Weights of a small mixture-of-experts language model, trained from scratch on English Wikipedia: 61.9M parameters.
Below are experts of layer 4 (counted from 0) of a mixture-of-experts language model. Rows are named router (the router's row for the expert), up (a neuron's input weights, with its number) and show model dimensions 0-223. Each number is 128 + 32 x the weight over its row's rms, rounded and kept within 0 to 255. Numbers have three digits each.
After each expert's rows: "gets" lists some tokens that make up at least twice as much of what it gets as of all text. This comes from a sample of Wikipedia text that the model never trained on. Tokens count by the router's weight.

# expert 184
router:105113142137130136189146141118115128124113109114146138106159149114136176161146110111153199130161115120135088184108184109142122127104130147160117149142174174131155128103118200130117140088148084142147080112106135136147200103096172145112105135109119080057105184163148067190150095203144108190162206135077159140146087160133131065124130135101117096083150113176121139093140104135169132155087110172096128120069102172138121096095161171170137064083103058084107127194091124092176135162090139104130185146131118148162112124161127103112104177155148067120076135151151134129075109139119149097118154180130083137134152144125134111151103101045188114105111156133185080063184148137094088139150
up0:068136098082161107185139141134114125181105171089141134099127122130159062112091136090117199095176111150065132133132107121085146196145165144117144097145155074163183104088119138159113087143082112117114135130135192153152098175153113088070179129132139119112179109133144133076122181158173110110098169122111137163149108147131178105076112103118146099139159123132094124165086104173127119123196183165064079106107156162099095175101141109139128090091159206061138102178170119153096155055127112127100136077146067134083132114235095111132165069091129129109139116102089136121091130144137124128167153180123115143115115148125075107127087133113144115069101155136153119102131136155066158118098
up1:154186137124110130193128093121156141074119111111145145168154099152153138138095111070137194125142115057156092178121101136170159173144095109135068141157124083115085083150137102177104130105088102155187173150114142119106142160125165138149078156129066092102103130114067112139150077100134116163095121094115122104135136115102135149162151102126084013092111109128065111104109131192140165140157116140122147100100098123121140089135132127126141074144128129164080134170099093055114143130145138101155142072099145157136108139169157150152117193065095149072076166117106149134157083153179112081132114205149126073126172182174141096112106063082165148129161155154189100098109103183101136130149
up2:131111173147127109169098172127106106091165111151093131105146153094124146142181145141146109225101079099078122138071145087148168145099111133090138128136188132108158085096122160107156148104164073156124135158148160106158152122183145156140142069102152096111144170115156114191139139159107158152110090087093117162169103161130102143122156069099108120027133155135087093107099093131165160111134087154170118120158166147114140117084090147139135099156108066144118107213140106104170098134066111119190146126063078133145109143130104197052067129209123110085095128092139188182184132126096111169132104121089098151180149121151164129128167119121139131106079125159119131117171084077114118131090
up3:132121124173119122166125107155119090174149141142108203110124144111126143160181117076129125135178206126103181135187182120174102136107112138145148149069119177078140112134086153127113136134097109166134079205148082061097143121097159132134139120101081133106097078148162110168159134161127122070108089108111202081165163122139110084158112113152119210118112177190131156106203106126127135123104092158147135082103120107119093101150151134168109097096139103168072128141179150178165087117192130080135164123111112137144055122116165086051179103111118162126120185122153063142075080136121153104064154100127189164149116116085130138142080175143105116097150153110145145109161114100130130121159
gets: "ha", " po", " Po", " E", "po", " 0"

# expert 61
router:093122142099166148167109141105119101131140132181121124159198131140114106253134109111163139138162197110086105162119109156149144130101189098102133147104121148121109110148093133152169177111170102157162116138114124091122159124187145131121135188078091078134106118175134107164121052071113081218132153125116125160145171085091151094113150123083100115139112094105163060107107114130164115109118045148089140133107136167143132108078152187169093113090110141066129101123130104072166093156113161133142150138108111164124060158116172126123126153199126131143088061140163119136104168172117154110132184138142144096172110126114063217103146128124105091147139113164146108095129085173136108179116
up0:166137161200121112163104153134129127127087137181140104080190084094103175135141165090104149220116119124150197076053164119094116126128136110171141113097168153151187088111140164121169140197116096096079133118174150142131118114176155129083075162130110139123146154116087150123056147120152061169143072141113135158117189137147099113137117079152116134103114162177094148077125141120134121133169116126102159138144130113115120124131158124104114152127092172066111204142139119093093087128131095163064152168123137205142105117160176133101112159154099120094157110086162139131140178125103115126176080087168088146082129104131095175049112119057159129076165109082150141140172168086125116154115
up1:100130124209138131193167121117121131121050143148071108099121120098110087182173206158131164086157135141155118172149134159177099124099114154079116167152134080129124093118062144172169120133136144158090072107113119117107181190149115170137176127116079166107136132118123113098114151140110077106149096151167089117104093115089179079114145121049095124167113182132160131147188134081102134148148095130086098119111138124092100141090128132081133113116179146146085042104152080157114058140126120114136115145066071154123179057148188130160084113139102146086173151146160132127130134175135135183128126088121122104141122130112105169136088156109112096163147192124150127128065060135118133154070
up2:109104150099105187140087095085204130213140143127108077112131120113120106059188122139165155174150125132122124140148155162137095159144150131179111172078117129122198115096097133153161203130146115110154099122153138094114101115107172130184201121122141072149183066148060125144127100052119137123105153118108112146103134105118053104138180160117133164184129167167104086171131147128106107134122138122075121136153110146122133119144100112161074147141113167163143139136119062110152107138189158125190040138106154085132115118184156102140067077129113145170097093121110097125083187194085123116122114139077171109089099143138071117133192144115144106133100117167149161121097082157090147143150
up3:124099142128187142115157117123175112072096130140163128112163109123133060128087120095127145152092150140126097106103154149163117078074129109185176095110137094197106129162138072161055094104103131063144107137121164085187128121160172171131131118057108143159116156119125117135138169148134136142082117162194112149161110169121149051132122094076094117141081077115117140057161155180108071104160065082119098178119121119134064101133078162120121112161097202140118146134122014067157141094149133113093143135082127096110154128124153091139149138154171130136112135143156124086139081153128106140095126104190143097129105165143159160153087111125055152108137093077116150183113146174112113115172
gets: "mo", "bu", "va", "et", "lu", "vo"

# expert 64
router:049072152090169094212162104126133121105106119178138116106162087117124108193149082083117141108144136100160166203102190122194163101106157162140125199143165135148129144115093092123151174099180109154175145141113117090151169122076150127152067164073117091134131129148175113145090111148131092117156152104110154128161094119153109131140145153092122072118155134199105112084088165119150111145102081101094164125091076139159120138102162144174166114063136137126073111177141137112153107146114151106107092117128120170077090202119120101148119083118134050176104085187135171147085155169155156108091134147053069137188144124103107184123123147102151137081152099166158114145117148129127118133144
up0:121133095175116100091085146151133175136149115156099108137100103125158168158121099074175180121098134136098136074094167068066148189077105157143091077142097156144084145129149103098130116129147148077161107144172089162142177150092135111106097151132076115105168132058088120119118102079137163110111169113137091123142126103191096080099101155136199163184192135122125095103130141162172109163150107162095135146155144121168100107173125191128078176080121113097138113155165125083066172105131118054138142067183128086102078169163133115123130174098138092138095161185100141083099112129107141116123126124059142101108119159129193161121126077106140093128153142193175125081135168107124114091185
up1:179181135117121074126060119110131128179115130154141163167110127096143075103110132103121164140123112099109152138074152155180145144146101152169156144122165125214084123128137172106128100133129109151150193135171084116140119125115119104130180093163086170124149116149181105187156164117113165145113070137124105176193138135103115143174172148124160124107116079193144162152143090147133106170137102171067101149049124133092169138131100122134140127118094055126048163132099094074177133147096113127067128099066107172190109058138107145173129139131151080109128104135137106134113059164130110129130112138167100230079153131154169188107092122057108140138139113121129144143108093114164167100107
up2:143140119081182194087080174095068139132119150124125133081136106105145189138146151131101107160107182110142107149120206148174138129109133117108157108115091113154131154164144054153146141146125173165152113106097066119118151137130120156105133162144098134138104061134098089101162158197099142118128119055087134080151133140156117129199100164155101117143089145170070129098069146063145141143133150137188152096166132128206110117088160065138135124060159126128100162108142133125135160137127082173146140120139137172169156161127105082082116116166181131111138030135107169116145086140121128083129117088102142155158069142086088102153157150152157117151134166095118160105186078152065119155205
up3:176196151142185134150044113122183156098153151156168132156141133102152148113120139141155143109147169152112139136134129133119113155093094115099113105150143122092150098108136125101162060102127100145099109136131074147203090132136080104066182173137148172116142119133104100148138139068116086114143115113140108202115105198134092130129169147168142092085096146110172119140144080140169172140171162163143124140126142139102089104163019139103088140069075080182176140164093137108166131112090197131100093083152025127153153127193079143090110109112109124152162158115153139117087101172101099155098131110100154147139175160128142103100194112081115172133128183151156102090103106137132096127084
gets: " |", ";", " –", " /", ");", ":"

# expert 83
router:053091166087141085205074174140141090117105129173105163144179072172151131127138079093098148122159142132120132115123131200158154098131167161160093104111152155134124143128110124117172141109140070154116144121081156102161183087152149143110119170093084064122107155158212152141059087157124111154140158108091159150146131116121158113128106133063167084076192077210109111124121166158135131138103099105087172081124101133153151111098156142168145121047124123094093129148094159062144164185116114104117099134106129183122082127127148145137123131161145096195105090160141181153067131203156173103056156150089124135164175111088105167152147109136147138091126133150125087145118114123142128132142
up1:080101146119110093133128173049141113098153116118130062148100108084089107082137087188112113128183161076163100160138155135122123156154159137151141142131137078111129127163123187106078139079129156160055115129121157103094184088045164170128137126100186113106168116145121134200136145172086149129113186171110130092140107066157095089114171155082126123119113150111107144195104134141104117159164109178115168143137137161159067145147103113151155160145168137105146040154163169163118158075145049122209136179119144139132125146119143125099072118151106128203091075143143137089153130123113138182099140087150112158087110125156190138112088152150124156111135112129133127131130186106131099053115
up2:137109162146111120158134136149093103071117120136097098172120138112112094132183111087119120108172172094142133123129189168182125124122080157174152182109119064080125162145159130092159083144119125148035136067079084130072136138098160149125130173109162099120158124112111149177149146174136114192125121150082120174149099069157144101175138124178175117175085092075098171063117140108150071096125116113184078105141122139131161096119084144143155101176095126073108174172155105134114177145109121103140135128134123136065083161144163144131095122111093123097154142134136181120146220161125141109109209138108147048113153125115090163168149100067098139168152161138115172159109165153153118069120
up3:147107115145128132163131137162150099096150178133071124147183116169154154077126107116136232115086158096165146118124123201165161149121140092140139154094115112113141130129102145151089114147119073101153149160107128128088134159152157112152077148076123081113095125111097135101127145108157180087114098168138121156115099172130122126103070076138137159092100173135202154144109102165094153152120085148115089112065136158125112145159162085170153237117157123123083071143110084102139088126139113140129165100139115135141173155150124077120122107173178067126111132122186077097106192127132108102153180164124096130087146070130114166159142090095161124127214137153133139223129146186131098042118
up4:158128155179222148137116150125118096123104105131179181082109104162141113136119140100057105181144095114206153137125126179146146073067144145123145124130160111101106184187110112137148083114117125135145110109083135134161149098090102167083151166095153066129086142132126109116110155115093125131131126132119174176160078191134157100141144097107129116107072107129060113107171092124163092113146140185109153128077174063136158131160111114120132181181114129145086104147104108119169103129122078060138147126143095169102076147093178077104119145186113052048121123118128124130069105137131140087092104148140127112111124096140132066090171138088138116130139056145143146119158077158190045144124
gets: " |", ";", "---|---|---|---|", " it", " where", " is"

# expert 186
router:102094176097207156173070114121183105109092138139134234133209109157138082155142090109108142128137138096137156123141193152183168145149135130120082122141138150126135126101109086160166179068141080142156168088115102133149224119183128138166097201080087071150133134146124103123106109161147115098107144095076141225162142103169154132168099148096127105130173084189127118081101104183157151150104106100077171122106088129155137097126152194149142125131123109086107131143077130088155136171106156099120102118144104127102127172144130134127096141141136113122108051145128163129095068186137163095088168184071138103173151130098112139115141149115153142063147123097145144132124142145130101136126
up3:171122117098157153078144152114148099125143134122150110163167119183122082118094107120128116162133117098094117141094151140128106189142211105150152106115155203135137147155158138129111133117115089115105163096048171102102097158211131166085127084094196121106095167078147162153109120128152168115171077131169111136127167151149154140086155125151169148160126137109116102052129155183153122118119084110135146101095141103096144094095202155166146120156135134118118113197175078095068051140159120139084165118181117122151113059126136116061082113146177075117154126101154171119138110142125150075099103096148138081090210059167138118168109109099127121120126103174173150181148128118188102153138
up4:096094104159152126129150131137124187098160173164166140156182115132164124160117197069138135109118151102165122104110178092192157103164135111146161110173137124145085180140194206111104157117143125124092093131138094155101096149117122117150072154088123096160186126123143115074122104065095128150138118166137121145138095111147138155150115139136172150190096155115169080146166105114176138128123064104151108139131128114098191101111121095155132143134091142147095130091144124075135151098057121130118137113096116116034077115125151101125084176066158174097101139144068140076153156099048125095146098134148128105137150076065087163151108191166087071153150190162163114102151177071130099147089
up5:123170120160138134139121089065175080091124137137126090119109118113096105119101149188188085104159157109168115072137110108138135110121102050152183149101097186131126160150157131134085077101102093131050093106177076106169149146122170113121140133155090126124131160191116134172214094158133154157123145121117166158131194152092189175120105148105098109181100097110106153177092107150146111106126139113072120085091103097116147171123151136102189119158110167128092097181148100146157170132093115146171136115061089135127130207119120135078096145128090178120155160121162163023127235117092103128100117143129146165130149105099132127115119136103119167077141135123136076166155136123134107092093
up6:098132156142130089167114119108139123168079154077195210119148119139090158203154112120133110088121068145150150123149118120136127089102111092064107128096148125080100126115161180118123154125110210118082163117107137131096123138127093133099149144117109107123201093131131094153079173158127173123102114061133076122188170086070156140168069113205091171078142110162131133117182121167143089136154093110178106105165123181087108181103111115150107163161148151088100176165097115112100172118135218186126128081133161148143106105131161142154096056141088147100132094072112126110107113164121146123113095119142147125112122083098106152179158124174093097173101127094105126051154115173103097125120
gets: " |", "°", "′", ";", " District", " County"

# expert 60
router:135109141128150129125134156059127130103124119148176156109151139155144102170092101129115164147166147141059086134094154139152129095128137126103119197116144173169116141132127078114157146132147096144136086074072129095129171083144106107126125188080083100106075144178174101173131074095127078175119191120086157176135148080091155126099100160076102089153139113138082078141155128161155158101095079172095156126093118195134103090117162149156200083105146124060145083115087131130158182156099160148059143152107095158072112142144133158135087143149142068162135119184154152109077104129095175098105148171142094132167191107135115168116122153127141083090123130163137144098190142118143042135195
up0:145142202104113131127124108115182131182114134178167103116125153185185125128114107058072140101198106082106146117096184122140109107111103138162155164116174169101152109161138128094172119160159104190144078094077144111090184141158166171180106109087111104123112142121168177106146124079134139124148138189145171081092137106131124106187137153086108157070163130156116124088167175115109118111113142117096180136085163122123149180115194107132144125115098068131158108186129080152098139147199159128112116181143105139197083133134150138093107129120150135150111184141070178135182097108115141090123113122088080143152119120086126132112136059137148094172115077098106155134104079117073080099199
up1:097089166116115125121108108085162112133121131126157111124192116155111145133157087123146118147168102121129126099154129134148106089140197166135152124072163044137123111140069098117097124116149115085130113152152110122114146035142127186067134128114137182152139172093153076130136114168176086164152157110104148123109112124131139137123112110163099186126040152138131130125119075162120135112064087153158188094160117135128101147084163103108162133174120169164175108077155142126176165056058187059158127098153151127162113157123074130107084074087139105155097077174205174174156119118153143119170091096166131139092132096153139116145112072115135180144172128152139099093094090186141073166158
up2:105141109126119095099059138137125112102066113093175134103158154158171151201089153118183147112112106112114140119165203084144159150126110066075157187129124118137094172061120123108184080124127169120175140164156135096155143080128163151159143181166112141120130100093132152106093057130089116137098112050141098144207147091116196113138122104134129112151163111125150122149142106108152162075187154091161176104123145084176129109142105159212167140089103078121174147160158113097137087135152153147128061116129182104101074111139129040134145103143118187146145141117168164102076081139126104136117183161156165127116132083090143166139142115106124126050125120101158145134153106096164121130168
up3:100090155090100129127111080142110148147120154102076106106112136075053050088181132112177158111181127177168085085066115093067193109129145156064086094111135126141179098106125074143120135106123155118108162123157133128119120129144111125057120181111090111076153127119142112122172142090141112134139134104131095110157107107159150129137161168124137132151133112130126091117210186119114157187121110090115119137109127101142098131137130105132111151171170118115221143081025129177090158159083156130135150159097068126069157131163081202154115112193122109140126095186129183108093133097116162127127129131052111101093100196144144147141111152114132086094194108116128084135105098111157126113154
gets: "ho", "lu", "vi", "ci", "ill", "lo"